{"normalize_top_k": false, "routed_scale": 5.66, "balance_loss": 0.00541, "router_z_loss": 0.001, "lr_router": 0.000865, "head_dim": 64, "init": "normal", "lr_head": 0.0127, "dataset": "wikipedia_en"}
Below are experts of layer 5 (counted from 0) of a mixture-of-experts language model. Rows are named router (the router's row for the expert) and show model dimensions 0-159. Each number is 128 + 32 x the weight over its row's rms, rounded and kept within 0 to 255. Numbers have three digits each.
After each expert's rows: a language model's description of what the expert responds to; "raises" lists some tokens whose logits its average output raises strongly, later layers aside. This comes from a sample of Wikipedia text that the model never trained on.

# expert 28
router:113112097191079139134190119127097097123159120117122099083082157124113107132154140175090165125190154160147085149126106127094128082080118161097085085129176111070156098159162100115147163137127110150122112096131155077186135119186164108133133111176190180111084141110147106113049114092072124094116102164145156088132122088152110164103123093156095124107149144146110064135156108151202174182144138092111152194167107121192171158153160146163156106119153068133077159085131124133097121084135092
Hyphens opening infobox or list lines after a line break, such as - Length, - Manager, plus prefixes non, multi, sub and See.
raises: "n", " ", "in", "f"

# expert 10
router:110096110160110114116122108073120111164172104085113088155113125139134080103120143121092180161191060135127123155104114182108108118118040117125153110096171108127180094122133147121156141155167144147132137100127166115144121134141189157130139165073168135122136137064156098077131137138074198098090088136188144074131109138103208120151165077155160148121100179126114109090169095120133126129135196078165188133149115098171159056056153184186114142136076122135128165121126142158167120142131119
Abstract nouns after the or a, such as part, way, fact, view, plus pieces finishing words like shingles, hat, carburetor.
raises: ",", " of", " and", ".", " in", " to"

# expert 20
router:112092099191152134114187092130111099189140133110084134113052130152146101144193129152099134173140128154132125188117069185103071106103108090120112125117121121094148114159127116072153152087139148136146114098122150096179178134172174164148163160126160157062109118055154098127111128104118158119115111149137126092135072137076228189115145087162105149061138144166084123125153141102114143145106142136109142170151071122174161148146143136162151075145089084156100129066171135169129063120130118
Digits after decimal points or in dates (5.5 million, 4.4%) and sentence-opening words like During, While, In, Although.
raises: " (", "\n", "'", "-", "–", " "

# expert 7
router:085067130175120126092132109129124093141189140050097164118112138135197117110188116153096195168120107171126094142095120146112097133141104116143099092100143125088152126150175080114139134100163143146152156105111192108195150129140133139123110127118147154088108102071175044138083124110114174126104074151155083102155079132099167152117143093191127122114139120193097132081166117197129181170153132107134129140141078056164166125132147184141166095137124114175137131090129122220133125116104125
Single digits of numbers in statistics tables, scores, percentages and dates, such as 3 carries, 49%, 1988.
raises: ".", ",", "1", "0", "2", "3"

# expert 23
router:101075113141137166114198112099101068156160114132118099117083144159152108148190083173138134153137082178149122133096051176092088086092119085151121133101158078095132133149156086112149105067147176121138092078120143114165157163167146186170169144170134176102123108106159104104108150154105154130119103162156101123143076135112187182078153100121095185115167149171080165141140111092144147128110141092078143152134067147145181143123171148157158068115113086183131115083174149154127075121124129
Pipes, commas and numbers following numeric table cells, plus title words such as novel, book, stories, Adventures of.
raises: "\n", "-", ";", "t", ",", ":"

# expert 6
router:069087095131111138098198126116138134122140087095123152130120163190125090124119100210087164127135090163130100146107104139124124113136062100152074111053146141111161066175174111135127186060125159140172138151146212103152184141163170114118181114141187156091114121133179064136131139125108127098098115133146111103152101120096132176120111069144159141122158145184147103108174124159148174120127101107090135147178095104164126123102128138151083092121108141150058143118109137223114108087153147
Single capital letters inside abbreviations and codes, often in parentheses or tables, such as SNEP, ARG, °N, BH-20.
raises: ".", ",", "-", " (", " ", "/"

# expert 9
router:087054074145126164098170124093102107162161117116124155112089145128113117110148094183118130157117077164124099154100110170112068095125111095142085092084153108111164109158143112129155121042131203142142134082123182140201143168152162162168145124189126193095111117099190086118062134138118145116117118208167121121169112089110160160108165111159092154126158138183110097125174118096164146116132165105130138162149101156145124120110149141158144095051105096149075143063162152176111120103112110
Digits within four-digit years and other numbers, especially in birth dates, career spans, census tables and taxonomic authorities, such as 1968, 2017.
raises: "5", "3", "2", "4", "0", "1"

# expert 17
router:129075097159135122133183079120099141123180095094119208115121110147107102101189083216105139230123125202123140120102153116125067117157064107131068076097165092103156126119126125117214105120177133155146137085136138100143137199140172156113130155114120153091115112112148077119115124104135134123115100118183077099150081122069146169142157112145129155109168129148103079107178109131155201102121145115177148130185105126122146116113182166119179114118089121168159130109138129153114124118152154
Units and result words in sports and athletics tables, such as km, m, metres, medal, Bronze, Loss, ft, kg.
raises: ",", " (", " and", ".", " in", ")"

# expert 24
router:147113098126124092083104121066096088184125119118105145114102199172190110118155117123059146143104065136140102161097076147058105107125103148108124100121189094121194100192134144106165150121131159176190104075122131115136188175146117161155150132128160146084129083101147113064122095126151152057104094164159128097113169125104171137109153097130168134122150137134120107118181122147164146121079160091170140124129131081134167104115169169141157134090115059124154177066191149140168088111150112
Past-tense and participle verbs and their endings in narrative prose, often after was or he, such as took, served, sworn, written.
raises: " the", " in", " ", " to", " a"

# expert 1
router:094079089127121114096189090097116116157133122098131125139115155146137128106133069183126161150098115162179082166108064176096079120093118126143093107125157106061121121178172094122131139061134146128151133125132157067148144149146147181130183174114136165066104144104187104104081147120136170103117087148196087095162119096110158222124165117161119151095155159155122100082171123148147143120127141098087183179125082118152188147102181150160133084086133102187098134099141123147075127109164146
Country, state and region names and nationality adjectives, often after British or United, such as India, States, England, Army.
raises: ".", " and", ",", " (", "\n", "-"

# expert 16
router:125085085142124193120128121088125094204101159108075094143115120136145097105111089137122166121148131189147071185127158169080099125141069115092090100118100184122164116155129113061155099066144127129183100111196129117139168141179149123132111130123174176118073100121143091144123100099145175133121114159154137134157048073139099184097124138157096154104180171119116096101198122163137163147182157093130120145177112145155173128119136138170135084082164145167055121139130140176080126121120120
Apostrophes and accented vowels inside foreign names and words, such as women's, Raúl, hygiène, plus some year digits.
raises: "s", "d", "\n", "t", "-", "p"

# expert 18
router:090112095159117162077162098062145104173139137084088080123117147125151086105141109148084146176129103118150103159130034146107134105179050129159115137079158195103132102145154174154148104112121174147183138132116159079144114149156162202141114083117148120114157138096159095136129145114141114135120092121189105070160084096169164132103162142157138184097147163142101049137164077167138175149157145087135112152122071054181113146096155116151102082105163098118076167129117146146147116132132122
Plural and name-ending pieces like s, es, ers, ings, also s after H in transliterated Asian names such as Hsu, Hsin.
raises: ",", " |", " and", ".", " (", " in"

# expert 13
router:089119118145093128084121134109109075142140098044100116134095171145149114104170125123085190169167147156149075162120092133111089091136101152111080082096140140122147119137133105057128138154133161136154130059137146127134142184125202145218154172195125141095103159134175102112125086120104165135129097195116104084196140097088121167122208069172157130101141120130124120117104068136161154154117144135116197168132067113131189123121161119147141124097098081132151113110121143142130119070160099
Conjunctions and commas joining list items or clauses, such as and, or, but, while, until, especially in census and biography prose.
raises: " the", " a", " in"

# expert 27
router:137087106182086144147146072104102139115170130101120134165116196167187119086188121107122173132139120154165146162100129143120095104197148153084117137105134106045148084187149147094125182130138187170128087085156138120135160127117118134173172132100180112090074117140129130093124112103093147141103119138115140057150135109094141130085137105158122109086088154152161118050131083174130119171102107083167171180144136105190119156070123191134142129083094093157139152119156174188142125068129142
First letters or opening pieces of words split by the tokenizer, after a, the or hyphens, such as p-ublicized, dep-orted, recover-y.
raises: "as", "it", "ent", "ol", "at", "on"

# expert 14
router:100077115142135166114198111101102070156162116133114103115087143162150104147190083172139137154133074175146121138097050175095092091096116081145118132109152078095133133152154084111148104064148176124142090082120143115166156163169144186166171147166133175099123105107159101101108149154099154125117101162153097121136077136108192182079150097122094179117170143174079164141144112094141149136114144095079145151138068144151185143123169144154160066119110085186132119079166147153132068123126129
Digits and word starts inside table cells and running prose, such as 5,000 zeros, in, at, second, existing, exhibition.
raises: ",", ".", "-", " and", " in", " to"